Experts of a small language model.
Experts: 160 experts in each of 12 layers, 48 GELU neurons an expert, 6 picks a token, a sigmoid router.
Below are experts of layer 3 (counted from 0) of a mixture-of-experts language model. Rows are named router (the router's row for the expert), down (a neuron's output weights, with its number) and show model dimensions 0-127. Each number is 128 + 32 x the weight over its row's rms, rounded and kept within 0 to 255. Numbers have three digits each.
After each expert's rows: "comes before" lists some tokens at least twice as common just after its tokens as in all text. This comes from a sample of Wikipedia text that the model never trained on. Tokens count by the router's weight.

# expert 151
router:160083144096076119140125068114153173101105143145108164159087120118138137139149114140133174105117151130037164092127085083179137095126122110162150155174129185143128174160159127139141105131145079097160125134164082116126175168134139109099111133046102147116129054174092130174144097073124119098156168100181179138146138082107169186117157073101173129139128156181137081117150101172143123168180
down0:117125133079097124112108160093100160095127136164071127124135166078132112101107144067095120153152127105177111147125083148145070120081124064111099133169163126143101124146143113154116140127132097202155159155171088144156116100148178098144074157137132147105060179078111122133093100136157172181174118131172132059075152204042135144177109134117153163077120168141131135154145100157136114132191
down1:154153139076155133120100129091109177138055154139107144074123089087084167122096154108157133101152116128107101136139131133128110142113111122108110129114161135102169103158140150131051110133113124104179193149080161087147069161094119117096091093151112142170123151130156126147130088162178180116149157155122102125173189160094145121174138174208140114182039080145143075081180117107145105179082
down2:097155165119149108118120160072098100133118127145133098099196084158090087183089139094116153112105117135124124112114188146124147176150140129117096170082083178137064153114105108125121084060156136147125210072136150131106117074157109112095173124160123200180121170151069169147171159150151166133154147114091095120060097147117165109100130138140084156151083090101196153104116148112164151105123
down3:155126129173113157134138118102077146095124185119123132067176137143075115161097124107155097150074146146181134109143096034148084171083152126089077117134110127164116113101157132137117154129072096200165129130117108106121040087135083141142126155138135166115150177147119152224115102146109139135127081127098090112125112118162138131134072175168127149124071101185145140147205148115178131106144
down4:144142180066147167094089106137164166105145095177098120139133110150133110125136128108141187149128130180149124162189110166131146099130161113093052084075121153135078107181174064116135132093121105105187139121153076106093172167080079144131139136171122118159108099113161117046185158129151105069120116096068144130141124119150150130135112103195147096151115071090100143124111167148170185101119
comes before: " ", " |", "%", ".", "0", " |\n"

# expert 117
router:175071178117122136160124183158034121082142069127080125108150101183111062134132145163121138141105190116126152114114122166134105109131038106190152159101150098061141167115153130134080152147142081186159100096105116128072111118146143136109132108070151125152130111138098099165128139091175116052095135109108124125101148079123111111104152152112202080179128163148117120144135164133123135121086
down0:169127152152143222154151108144127110069131151164094080111138138125105184100138095122116112135119071113064151101132087156210132130063130154158067105098126113107079186083153098147095105127078140144131173150107196169128150102111152171084075143120108089110105155146135090111127121101163140161107121118170172181146147087100139181133121060171108144160108123091104140103162173120155097151150
down1:157133140117132155097075114105087124049173178115099127203111106145121123169142116088108128116113159163069117039091125177094155113151131123119139183129074149150161115142142080140130122132182112097148117152129170170085095162065111138083076131144146148123081069105177135118180124117188162144102106120097133114094177165083133108105128145120158151056173170175175137129141137146129120105176
down2:127184109132065144130129056107134152133158101165112129118095204174108193167132121114090126124139131137121171144114107163168167155121127179155108123119117183119094125104160155145176153151119094116098133064111150080111153096095124105130090162085134162129129032094157173133111167091125106152093131027094082146122115074154150154187119115081160125184120105191104122134125112156129146118163
down3:219151134099142121160093120117071118119148138130150118131120143197142087102094101147143163134122127176132105156091074045184155147105149113151157128117146155093132146124157083155138130176076182129142139105110120141145174166156116133114114075134070159097150071181123166150138122139096120072129080178129107080127204096154136141143108105159098101147085151108040187112073151116101115154112
down4:154149095142129171055135087095094076100141089123093086172168137134173157128107116107130136098042125149141111163094209095132137083094158129095198121178123132088146133196203150155160166160145092127062105155172144114068076129089161137109151099133132112106134104092118098145098133123129149137139168175121075092164134118118087121096139137138205156152095131109162109151116104153160121159121
comes before: " ", " States", ".S", " |\n", "s", " Kingdom"

# expert 31
router:123162094095189147139116198123145223136129106137088154150148174100133128105072121164102120151128030099175122083130138110141167080113104164083140115113133136096170114175106136150147148106151158126100106122098154135154146093078135159154118150171135085104115141154170196087106146083116165117154193129159158114087095142184104102145066125131172160167139182144141122124127182074126124083162
down0:118100157163103128070100106135118124095124089102088124139114142134111103155075054190152160077096123134171106149081169178126150129123166128124064146139175073105166131105195149135118186106146099170073170103119130095116136136114163154068074076088088100155175126116080103145162125148084108112110119157222084127139162112133154138141114139150167154084165176160132167101160123125151171136135
down1:066105122155096113133146128142137112160117164095186127144159132125155080114145151157141112126173189125115165127122133103111119144178164082100158178161101106152148136145114133132096108118066133146159155146205162152161074160169081078180168187145114135091134157138130149112109084134073087091104156174116165076138117099106051175098111133133070126142143140135114125113153079027059116116139
down2:171144083156067127113130081141200077127149167163155131126142159133102090136110087159154134148123157127099136086068137179080132110107118075181088104097107088095151130100177153138131199144152130161147155170149107083131115089116079125130103090139129149120096140079103117084155097146131125068099134080134199189133119124132187174110117116218139166142131151158173119074121179150129108085119
down3:090124177142127144098142152132088129138067069083155117182135164086125134113097094106102123048125081160168124106138163156128099230130133144108192098137115093150135146121131147165176161128149153151098142140105101083161100087112158078028176185103107145111150082155160154099126109111131135142130087099122157119149139171107124152095138101154142145054208153139101159128134128087138166107132
down4:148144086124140152136150158157136151086117142148120123127181174174114073116177128113148120095127099149092100155125149080104070119129156090124179117157105167117174122114155114101104073155168082148163045143104176071106165130107175186082115140106159098145132105171176172143058118098170150153171117124150111135123100126115132196072177112133175027107102091119116133125151151127111096082128
comes before: " |", "–", ")\n", ";", ")", ":"

# expert 121
router:163124098090216127127153154108157192158140120139099132129097136138093143156079145128132173152102095147099098054126107079195130068172127098149097060152136169161078155138117126122122101138154145168127138161138114127094170114215128140135157145163139144107090072108163198133142104192083097120123060203113131131147116126106089125151128098175108144059102123130117133093112078136117148120144
down0:111104135153194089176100126145091168049151115170132118142141126104208132142096124112104147160155111144106161137133115123137131073133180093181149166139081184121124139126167093178170175122109145142153089117108135113150109174111098198167187124079160080111107127121112096092117091131086156105176157048113138100180110122169117140115169131126117042168131083096153111116086107119114080113152
down1:144085170129123132129159149095142153099114134065144162114123182154160143111103144136140058097121175124140119144079112101126136134105092136132159195114143151143137141142099178082136106137072111175191168142167185151041145133082100140134138123149126128075130152141140163094181095124118159085106186105193067148071128100164073154110144135129141119082168179112134091081057164125096080127130
down2:164110110084107152168150160121121121186163096087092100148139161148113122180171190092109176143141102162110119056143110144179134092095145181130097094142146157136077104122199098103143111149124157113134099112146118159166169164107157083160048134099152115086092124199144123145171150114112078116110144133111088149096119170115085083171133105189060073115123171153079156094135169123115105126105
down3:103128106167129100199106087060148126083119131102098087143149095141162207127131108110169112174132067145099187115094124156153178130087160171069151108076124101108150155139171160049121184154191141114077100111159106153122096154088100165105154117107132171136110166115159135089111156127094124111122049156133105139195101089163164103120121127099176136118164155094136163138109159159138101116112
down4:154126162125190160132074127104176071112180124142149095080093096122132068129118132106130204111132149086163069075073098155152170172174083109190131158134118063165179100119144238088129127086083132074112083105174141142145135157156152124135123152091124106146149143113110097104121150161118149087134108145151142156153096184092111125092105144117128139118096138121153109161094168098119122119178
comes before: ".", ",", "%", "–", " |\n", "th"

# expert 98
router:147126155079132128102095125137091138192139105198078137097103074199158149073124194139111118136196107153098154147122174121134101150106123124162132115171123124089151151096147150134183153170133153170117114077053128117149145094124124132126131170107129174106140119152144129179127071091195134092087083159099106140111091086177153165078168125092120181154133114162140079111079100097184120120086
down0:112151157120099141164149068111111077180149129159136116133157154088137119135131086145176105106138150164115084093130139104168124126073098129116112133114104129112140130203137080071134075106191129130177100170111121099155121084125115094163108150154179165160138132127080091123170119187162105137107051164112107141046103142121212203111144153124184101130178063148140165133082133112118101115145
down1:111066122122136139093127100108117097108104155161101136133138141085180119121113221123110089109123151165114103149150124135167093071166094117106153155113204091205109144113171126107091144157113150101132178143140175102118127094107150144128074091145153151112112100112151087119182095071197117143174108131126158181183129161115107055123115188115098121129130137153102213065095142099166137097115
down2:114131130125106150140101123163093141136149126083117109135102151144180062133115102082138165147162150105111133192103133152146125144123131108151104222156102168148177149189087129109118094136178160155117101090090108096143162139108127188157177060096050153117153169084145121072087180112094123134137165128141111097177098086103150083136096111117113109131100100178140154149138131140217119053095
down3:130064129113141078139095168139134112130155141150141182121150120065128098119119094126172161098161136133162108148142119059185135125138208102144098080137131155172072084123092144123106108100088121170168125121121135126165124175127096140103089119135123148148115093098154155113148108195072125171116118159125224123116112151126136080159162160114058143116135143101114023207143098174112107117148
down4:154133152158028135097133114184128165140161157097150132117089138051128141077127116067180123122098120223142095162154110116171090066107145126149118136144077129187105151145136133114127124112084118135105073156162176143099154102166099105133163108149147139144098156114058104093111099121110147048080150098096191120161153117106127155130180126115086180145132179128154131179121135101125094143135
comes before: "s", " of", " to", " and", " in", "ing"

# expert 46
router:141202144145139117141076154087145147117129134096167096149138079122139086110132176106206193090101086115059145187147113071114112149120121139157138140129096204146145141106126130168136169113134161181083122160079156110201147148079138201127156130126161130172120113094108147115141102136107092153114215068140136122085128171119112094143130112136081120120106140092076050131144149154116122146133
down0:104120136133126047063140090120184063076103172164128148161145132199144127166096101130168127142171131200166073101130173147136143107156105102127138160111149120173145110095071082110102126150130140084157121178094128123136104152132171148159071117117155141130089149124125120133123078163142150158104155178080161130157114090085125148201153089116149089129139197087088100162148144073095142101082
down1:158143095121154180117147114138111152133075132178186109123129155147090171122089113111102134129083131128152177095039073178128113140132124160150168103086046104129085198109098148122131179104156147134117139097111156149161147086108165091181085131087092113107139085123172090126131089142114090134162153099117122137076114132101175138096148079075142136111114163135148197125175130184189157118184
down2:119131112088137137134142086137117139140102120120107096094157163122083111219157067152200127107128097126150162111142135083160113103084115155122182144137085090088131085184139169178093140175106172200118112091085093153109202154110146147074218149088150128128136114106128107107166168107175115113146100154155126130152111107118110098151150162084122054179077084115134141139148107138094171143113
down3:089158080108154136119111149142149145159177122094112129163110156148138112187152106086107091130132168103099194090094090076064110194107134125156132147091156104126150098162138104103115134171159133161059103152138141119058085141115090111193096195094170113119097168134109091129191166057176135119173153154185124060129143158103104134149089127122117108114121134144142177148163084130098096174133
down4:126146125167101121182141144168110112141113102047106122166152088147147098051147160160075065087129091088170137148073112139107122106081115123144132126128162162072133137130080105127095063122184142121043177189154130091110180142119187144125104133151181144144096165163153121134129154127128111152132138188089132107106111137170102099119120154226159165114088135175147112109142092104141138140109
comes before: " |", ".", "–", " |\n", "%", " \""

# expert 48
router:132121160148152133151175099139097088098144126093136125153110179102146128124095159100174171106083127139119124130091147166167113122116126067149152081117127099162168080133112126057167180154079109142159133084098089138093118163083159115052133100135136139154158069122098061110137175118094094110129185096115127088127122105154119148118220205082119132179114185148156167088115163130133147186159
down0:147154144162134125108119166162129150110159124190164108156152072159099147068141173138071160087156139179125140167170088063128119080073216073140185137173105143162156149083088128108154112172101080131137166127090055135100169157107041200149086133127152104150101094140109150093092117137117148147139137114144106169111120088126110134145108108116128113111118108166155124093110088161082158138127
down1:197137113140129098208135161160106122112208140070129155100122108198183128090121100121143115109200140062088127121126106099115110167136062087137054147156149147132108153124191131167117132129097122140136127151173160126114107168150130183096092125158133108092094107166084109111127063176150112127106151138092076119132170123111102116130142183123111142136139113095164122118100084151044121114194
down2:085124134108125090067118161120078106085122137137083154105179094151124164095090152168083118137127143110082094127166160148144076112149081130197159096062201124167114079116132128138133092088189117075099112129171086148106121163099138122152111194135133166149157127119189142169167136099118087081074146163205106138109111140168139120169184165063096146145151105167135112147136112129097128149136
down3:155089176126112165149117146107191121131154145066107106058124109111174137087126196119201072079168189081112091088108164087095124173106149122105106179126144170184119116075143100158148164081073138110135130141133153128079082155129098144114098154181093118098123093166156122160099160141147112117174139120133157090136144113121139137074079132203107069120146118196123130132167117134118120161141
down4:126128107192098115133107109113138101124148100110133123085114112164146115079161124146112162113043093127157159131148132172160143217176131109122050104129109113182158167152102141134132130175070127107121086133121076137113125125090152109176220092145107084120116137146114118161112196121121222135143145077145144085143157177129134111188124105099102142094127111134127093043122178118123114166106
comes before: " ", "==", " —", " −", " .", "==="

# expert 87
router:153116109140064154071191116091157103129109128141112127063123071100123105141083152152165123097102170080072159183137082152128156142174174181099210093151110174132147109118133092101116158122141171081120129178076083110120141104127080168144115128121192112136108052120163179121057148072086142131155107168121112120130133121129088071122179141144094147128150142128126094152119107087136101121153
down0:137090099122110108136198108177156145138112104103067109100142114140087075070138146157147134144117106050136143100155138114143156108125090130147146176126141101133099135126152099168081121112120095151207101189117111161115149160104169115163229108151167138180161144197172131143158135141152149099148133150086145101094109118161062100098109160113147096126141100038098142166120109152062091152132
down1:123136112139139098143112084122150134119153153162132168115148117068120148129164130047183161153170119140119054122127085103132151141098081101173169163141122141117122192117164109148167114158092191165138142158104183077108134107116179164084124208099095144144113136103195136133143086107104124137136086127098149135185076112159073102132144088097167092111086052142099191112113117156140077119094
down2:131187090089187157172155090152130121049156152122163119161091164188117113096148151089067143118089143096108153075117134115124114159089134127087134107091147185100140105118155167142120140167137130188156103227121150131089119093116110115109149138113111100152176110084113110108112163153160119110168146163129116179130083079138134081167118150130126085127215110122117101083098161156181146062107
down3:192141079150047088139205128095123124164100131135094136203109145166124136101084135096110126147098151192149133152146161101155080134103083120115137149167099088165162084106080110094171106154108143188122133089107140153065155181196161147113077085129068187112150086129099142136075083149114083154128153116164090115125104127119121110126130141172200113097148116128166155147162107113115137141126
down4:099132110138153118127100145095117093115117173123168077167079092107193075142123119125174134141134067108168086061133143197136147127156110218160079141161119104085069071125113133105109167172151095162096065144135090159155100140130143208139159167129158089142112109114111142121127112192147084152159160106183079139117104126057121105122100121114171117136164110130144141127120139122177186128150
comes before: " ", " —", "0", "000", " −", " Yes"

# expert 136
router:175123138087223093114126101149068149089167113180105143173184112143136086114120113122132099154178151124042138128180139112147148146089174120157098133121158108192098144143167138187088167145147127182162074134054082142160130149145172128122130147149115152088127171135134090155134167142136068098111112197156098084096103126127160116143114044127092129137088090159158113128101145118118119141116
down0:162128067133130124158132141130138123117167122145161158137082194131110083183106108086195109144171106113083107087195084139171080134137120154099125172165143164088112088134133095124083184097136135118167067164134097095153134138106157132053105094141104134117124155143129097190105108141028140136175159141148135164143119088178159119127197131155065118114155120126115164122135134112150083130056
down1:106180116161079136116107077171139136118134126155106092099099173083156181124168146082143151054124146094169097125130075095089160100113162133165083074109157140134138097140106045084082103165181100111106119102162161134156158169161128097069229120105165101175145151111144206139097148112088099139117181137122153147107125096131131141207152134127141129088145121117123108138182131132130116114119
down2:102108105165106144108118134094112152123117167146055175097193172125182094091103147161115163142070112132157101135190127106147065130139175125101144081079092129072113123140142131110117084170062125169166151139084150170154110100106174112208168159064109109139124170147134133081161172120129087135136103143113099151135129177083118120113221132160067130124113093159140141154123102111154114098154
down3:143164124121174179085108112114119149135084152161101146116089119152095163096145134138138105074134108164130116088117175131153148149094095147122146149094182114061058110147202122115163131146140126171105162147096149109137150149149178207134147132132133132135118159084130124107127106130045116159129129158095121104116131117113118162102212144112248063098111072066095148124115117164072131118107
down4:147134129108147084117140101091176103096185187107212067112143074139144134137125166102102159167155070146085133175108207172125096060175109149170131128111109136164172078138144139165093156102131172162127169069112126118133158168133064137122061086141131106118103102162121136158133093198135130155146136121117095150136153112130124144159075136108089107174150143082108131137131116077123060106121
comes before: "-", "|", " to", "lam", " Born", "an"

# expert 32
router:109163137119187135126126097145085070199098129123095121182131111127129084080109151107127138119161150099083170074110138111102114149137126142135118140157151101091146177189111157140125124162109095176137104148147163125193081107109100112122068108160120189155125058150112173134127122164162185130134132100230130155148164125147146173111081149082128058095121100151112213086104081135129158132127
down0:105116112113104109133103137145076097144143150124173075126103132157097167207161111174139129151149121079149128135112135150096108109103072152086111068141124152136119120147131122168168131193091094121207208154155098099096169151197149095142120095110126142130104141157187074138120116094146107082162181096185163156093116124147164147104093116135019132123149095151152154090094077147099127128114
down1:140187117169073121124085115173077096100111143172080071106088172086078153189089143137115188144144146130167115111117159149129149138162175089128081180107117164116115147100150174150115172126088072142154081120119131151095111157111113076085158114145140126092120056078157137139110135149124151114187137150182070120175136143147128152111089153161125119121086105063091141132145153140208139144081
down2:143172125135142153124133103160114154177154121103130127129122141098138195151164140088150077143109107163103117176100142099048142110101132100144140144092107248171191126154107197177169124152153113082119090104145105105125036131133167098083154115102126091105113121101155119117092136154180133060150113118124119118080128128061113102152113151146154137118136162145202166082083136143098104147103
down3:099094157084134105121098135114124092164188153082077136138089131111156130125127125157128123113127121136124117139069177118150148137135100130088122163171153120151174094189118173150145102106095117129112115111149132077059145093148134166117148087132184223157123119124109113108063153121096188111189233163105102133151103102130104142086135172120102139135166091136198151100121108063178138083082
down4:068105122070139113178135149108180107161113181160135110172153104136109131149107089145151175149168116103129161131159157145084143156080148100119144105039103123117106104038124102109177131116116093153170083113149142123153148151098158153132113033146111095127126137144168073127156147139113132150132051177197156107182151111113168136168133137159105115110111135138145149185131119073056122121076
comes before: "|", "-", " a", "The", " been", "==="

# expert 5
router:127185157141224137104084145186122167156118139122148154167113131115138198054111112101184084194154084100160131108079173142093146122124139134089147127146151128131150128146176083160116099167091137207096073148113111151171117092163182121114101135156155173152175120120153098123180145122162099113154176154104137145127150091162160191077138175129140138131154083157109133090109125171102119141154
down0:097120139129081136110117115072142129162204172116163078120084169127143124079149100126102105130124095162075169170143113143121134051170114106146088060055119126111102150173161103129128099136154153190149123130130147160099098123113135145151137065120128170165114139152150163133162187137131116115117157094099148107115168206202102121141091097147093073118182069197090134154136089121141157131107
down1:123084146156098100074124106113131137172086097110105130151104170119126063149176107180125172139153157150119116114093200118214172124127165108136121087149058146119187136190124163085142122108122141123128121126151104203159142114119147062139088130144158153195128094164082165082067127107110134067168115140173150153129101122179091094135090131145085137102110174086132150112126068138112122135089
down2:151140142092096163132159099083144146124138103179157104145160151115136087098115157105130088111136086124125135102156103141166116094187077091076111082145073125127209158162107122149124112113127151130146160118103111186138027112121147171147078089120122118174122139135144136163213160158197120085181163091102159138113069081112096178135099133165161120091159139109139180136080137107152117070146
down3:157126226149127107149138139101139127110067123158114169188075109142107145089153165118101117166149173139196074131115144089136205106167083140169123153164172106134125137154100153169171123104113121184095105093109105089119119102143109166134104134132114121172087108102178120091090174115074067122177167094159151143106037079141131138126120125092124148104074121103176090136127124132082154142153
down4:095162177100132131215094139132089132105088131114107125124147080115160116110144105094120119100094096103117112152100123144104107090173160183162091068096167101145079111136212202162093160136118123113108135071123162143094079146142083159104112106070153080156175183089145121136104160174125176084167179154149188143084138131130110087129120093169094133162159127151182106115151132142115145170099
comes before: "-", " a", "|", "=", " was", " also"

# expert 29
router:130142119069150118148140115112135155152071099135083141150146091120141154110075135158184153167081106095201032153119068095143110138163093141118139198130132159182118127149251126105127108142080141148126133165081124139078140108153162115088165118148131133133110106127147130160143149136113163128094123214087138088122133217151115158128101160105138160139135138154173137121103078124125091101130
down0:166180180125110095113120147140067085132122134223085100121161108189042075152159116090195124103079162078151127097133173140194106133085143135167108096160165125142133195189149107097135124144097083131141124149109167092127141146112116132121103133122126112142116142145140054129137123167157106109086144139123140107165106120183089114158156116116175150087108129057106139140176151078128101128088
down1:145126105116147074093144086092155129111102107180142128156096152170108163104137135191067133093104068123147170183129105073116105081133069130161112136148114102119116237068117130086109134184088103137139126144154175160097098146172140159140121172083128151169172099067149123121095156098129110065132128126137108120091094133127170186167174143106159202156145147143149097118164105118110116084122
down2:140215121147104077146124117122070109138069122159135137139144152153133139101102140135138117119127129121121127158146124081166066093151095132115095131140143133180197124133199076095142165165108157132114079143188164134102099156161143155085094148134087140143102134211178192158156116071114192125141170166090144098150082105085163123101084129101098105081145077189125088084100132098103150123118
down3:123087127109146157098112158080153161146140178152175123157116079093136149136098172132221197074039128163156101149138158126157100128091174138085136142113093163100083092140095097203136126114146139140092120122132075117132136098152110118145090192102127142123148107110050180120114106127147083195171118088126076168082150108121149164095142156116144105110099120107180123192119109122151125097129
down4:098160125117133175091140145106148128147152113104119163139107035057109153113120118152158074154104106122130066111110177171133075098117131125101185138101115134181119156119106151174106082161124127095156099161106070129047062142156159101167114153144163172120148076072105127131093112085113136133128099160155098088142147184119183184068141137154153131108171160147143162160174163164125105105167
comes before: " ", " —", "–", " −", " —;", " +"

# expert 82
router:125172131117148135164165163079104156126140140102122149110127171078118093144125157223144158090081086118126151107131077124152149131115098108152174133144136156088076114110154117107134125124177154188138135173150115097110139101127111150105139135105071132093123105086150152109068077138122126135177040093184115125166148168059123250193155120137139055122108136128129131150108116163138105151122
down0:125024125137132124154145131181101184140204111148151098164102150071149105134086134185101106134176154126064114117141104164177134124106091151160115136158118146121157116164102127090144033145168156186172128170100147118080135127128181095125108131111096135193195180106146113156118092139114115144100135168103147132110100154152141097131111116098119152122079075094122156082149095112056157117110
down1:127130139139171134117136157097137132084189132184083091149137087098110086125135148120068107140166134117090112130143093155187129153102109063103135116137130139096120157076132151187103094083143161148144163131142103124116076154147152113106181152128185122214129180129157077059143180110118127207158048161115125128189140112160142144135102091091100137097105088083098184085140119089151141136141
down2:102137058124188144097157131114121114109159092144169178138086118066117162121155113141103160102177158103086129137144123125107140178155056091174134078074095135123131130111166149092116126176099201085196110131129085089092203146180137168085174189146121185172135141116116093141101165108103096162125065099111136088110156121189129112094123135100142141125116098145113110096140115194124148129129
down3:119087163131126099061122113217085165107187063160132147127171078095084139110160122128054083110116158084128182121129188198115119145080147151143147088123113097129088092151110151124108122147104183104134143137131104109127118128158167149122111112141147133142093092153166110215130131075114114129106114140147119152151135099138152200116160139101107136138197067201145135103103099163098118087155
down4:129095185092137113109090131150074091184077101139158139160133181106092176103113111119122128134123154138095135102191121103182165176143139138083117130167124097112093128120105078118166121162142117079126117101125138097180117059058177086079124157184109141163079179113107091093119064180138159119149154135147132181146092158094077138135183140173124171143143133125122163147115142159119172058088
comes before: " ", " .", " —", " −", " +", " MF"

# expert 18
router:127155121092119141127148164121135202088095143145138118131111065148126140110145147097151125136093071109072090151135156145166129102143105150147158140124074151116117114094172114042133106132163104091114159181146132092173118101103125149138124090151133096141106069092186171087083116205164087156164133013110164120131125174130133186174090121117154126068118108127112147104050134157095147141128
down0:141147134117125111065103139113085189155133091116167107159113066114122100105180132159134071118149058117111087110107098135188091153117203177134184141135121109141179160095179157142172151126092163163052113153147073173125097111111081175136137127127108091086099165115089119141136119187112158141175140116167113141116126052117147124112119122135150114166157102204120111125069154138176117120087
down1:110119145129092108156114110127159118193131104107143139113178117123099193079084130106075127079079151121108119110151123078102169070174172146145153147187112108125118122115126137129130132086036096167130094111105161123116172142146117195153093115157079154151075136159146140067160105147159117184132075136123089171163204076138173153148093133088124132147129082162111114175094120206134132133155
down2:087135123123097143209150192116144146128116135088106181158112110135117163137158109120091137135097115129139173101087150135191141082131093062091117117116124108021121101182107145110117064189102153120112082177143138088124123159145154167130113062141133119091108144119132142150136141122124143158113108128121126143104058106136096121148119094143160107088077159149182185220137151156212130140129
down3:130125115122172086141116143175120166159099097086165105126165156132139086132137192082153189077183069143117074096137155109147143129137105153137128125166122091114090156152108132149123142105174120223188106100109087139160085171174114142146124137120140106150099076132086138145098162165134084159114072156125103200092114118183201141077069096106168101112127105109118057097145129152134123153140
down4:175173083131099122147111172165136175126174094165127119148113096099116208088124170138147105126106154085126157107190164149119071112124115101118123102105120133121131111211151078087159118146071097123109140107167154072105140170123121105126130111171121148161133116078148089109083193134180133136133146163145098156167125121095117111169118159094147100143043139104107133166121027100095144097192
comes before: "-", " ", " The", " and", "|", " In"

# expert 11
router:161094125084163153148142172122140105095111152041113153185089070112117102110047201135137143165123114097142141121113115104146118118146162115158185181151136118092092116163134154134134101123138123147078143073133171134147153132105110127148114126108089129171168100145134135132076137220167090165138084127103156108139123144128129034109201088124154081115082162167058122148095100133145134123175
down0:165152160145142107129121123088095103157121150123119104128114144107160120072114047169110173135127146139125097163105158143172078115178105182136149165186103134196120190126089141120117088148101102080137102042113175130084114172146123169105112108107092139181177132129123079101169132107083120159097170119100130066172184146096111119127118125194063102070126141143146184150112133094092164143133
down1:121183104098124168154167132149186143135071125107114121142144173133060072205109136110167086084143108173135112190137138123121147142147149095137153145106132174117095098138055132173158107137090145128110133133097178109151184083062121114177088093091127062086087135153181137159072102154134152161071150139101119108128063145129145151124122157126072120131118166149078105124105199164148141129148
down2:130122131141158170150090148124056140108088136150131131101101147092089107134121104107107063112096072066116096133137175109164158157165174120154163219113137133129148138140125130135104190100117170128118132111127090114182073120099092088094123180087114142168120214099117157143104099185152129102082108097141164143100177129161128097089139106181127215095138076132129175158141127090135092170158
down3:134124115115175100098111203092114162161087100170073147094164136125092097204132137127145121141134072104155129123174109150135144153141116119131029089123105145133068125110106180165116090163142111145117136087112155144176153132093073119133149132120148096131108144131076070119080111116125131157173090148074135152123121134135185126102126138183166216121035153137137129168109131141152113206135
down4:116105142140098135114111155165100122143129177133105153137094123155130122100129142122162201195156130103102095152193144162121173165177200121140137144144083178069155107080134134177124158139146090051118142148126072083099148169120127156070162093121107162115169074099117073158191119122125150150102174131090079064129174153087170113143120143115107117104095125185086131135086112076090108117108
comes before: " |", "–", " |\n", " —;", ";", "00"

# expert 37
router:143111138161124126152161167105163106133121152057116114175135177136120114146146129156144127107175048123161138185127155106134132107113143161150059192109139073126128134122145096089099197163130070148165120101117118094109101108186112056087134131147147147126091117144161084068138156148169184114145058142142094089171149106157144180106166116171130110067131168151149148166189093150125118163181
down0:159107183155127138185122131132151136093145098076223107117124112116069182130078118122059138138106086113107128140131126082116207150140180145055141116115135177114099160166152153132098105137174120117165117145094098152054202066088134095090131088147130143134139123106121100120156114126103094130143171139130116153178137106119106136093083132104102150098104176142211175146159113135107114098181
down1:131148097115160134067101077075176136117115086125063138147142124134146164180147152169117107124149108048062100129121139082112065088131153100138075124092114117138174142121163104135150181131047120107158171103133171092140158168149119106157104100056171103126202174086184143135098092125101108138139132192202140118130129165158152127166161107108135130166153147138115156147126088123170120125102
down2:095086165151096159155109071133124152107116138115096132106152147215138092127160128145133118141087090177131119141124134201100175199141097113098171117142108122088167093156126129082178117124145132151092161190144122133108091075132149107041145145128148157135135114101116164076177179097072173088114110112115063133114086144117134166120085195144101130158131171150123149173090131074065137118154
down3:045111094119158111103124166137138140124117157133105175141151186141083113124074153133115166120104108150137167121158105101146136135113088072140147131155079073120165139211197095079121143173125217130098088152119142180095144120146160123153137160140114122118109168142146161079103081120098126149110138047089137128129179145117062139123199105131127111123101137129038150109090127097146182148145
down4:162122127118198104116114100134137116151074111171115152139103135072123134100121107105160197115121133160135129107131102160101134161158137120146126081149086184143129084148139104123102171139129099101121092125109129206127136180150129116199162171168121083114163140130066091135158110217107154103133125166059089140106130099141160114050127086171155148153146127130098089131137178171096024114095
comes before: " ", "0", "1", "2", "3", "4"

# expert 159
router:094115125125131115120169097110148089182178085059150137075103072131081094092115130165146158142124141111134127127188166116183136138150134028122119157147146126146090145128156126119101122149108116175106138131091107131133125147104088104118147147143122116160142009117119159166114137142137103136133069155142160088136155094122136120118000109127119139135133126144151051096113089074099135158108
down0:177180161059136145122135135179101112121112139081130105080167158055135228102144102103169167136148133141104062107165125136113134165123085105130107079094172072122100136164056105077131169146107085127143164142138117115109134105126136095126112141154145183110164098047106174107135136115143110134147144141157137077094123099121153133185068123123135145115090195144146147149099196142178139142139
down1:168099162128126078130119197153100139098113105087093125125107068128177064142192132102125140124147115100165114145114121124074119144170112069145060052134127130136162153148127124135184102184195080101083140130150134189119164126120139162080119119121167115056110119108148155099099112127096135167146169107138141131148197087084162156097125198130081141143075184178128154158111119123106148118143
down2:111177132169109151077123111133141149029151179134066140187064120144153123143152150125106131096139110125120173164125174066163087174107050131177090102122112136141165114201147120104145068168142087180129135128120106090156070104144152129142090128137162112201123141064139131087125145139084092122122142139126102117149103168122094083198142103144141176129124120111132194128107152099102156137123
down3:150119087063111124207126154141122099138136143115111063140129127110151118117109142091118218129140094125107136111079079117162173157140170144171161107142161153106128123126140113138082067130103131175135097104121218113170108088136159157091150104145089109075135193161095167163145073134117103106124174125067131088131121143083123115100109155143159102192166166053144136085167132181096138121160
down4:084161132122068135135109149101158087116099137117103143155149086096116113087133102153136144134152205134122164082122146188146144157127126112098106061074109186148151159136118130111122088159139121215199154133097111164159134133102091133101127042141147127113098074087173129066087104119105094132146065139130171160173117120119158158124205141124156125107135169123117148189113086153074155164169
comes before: " ", "7", "8", "5", "6", "9"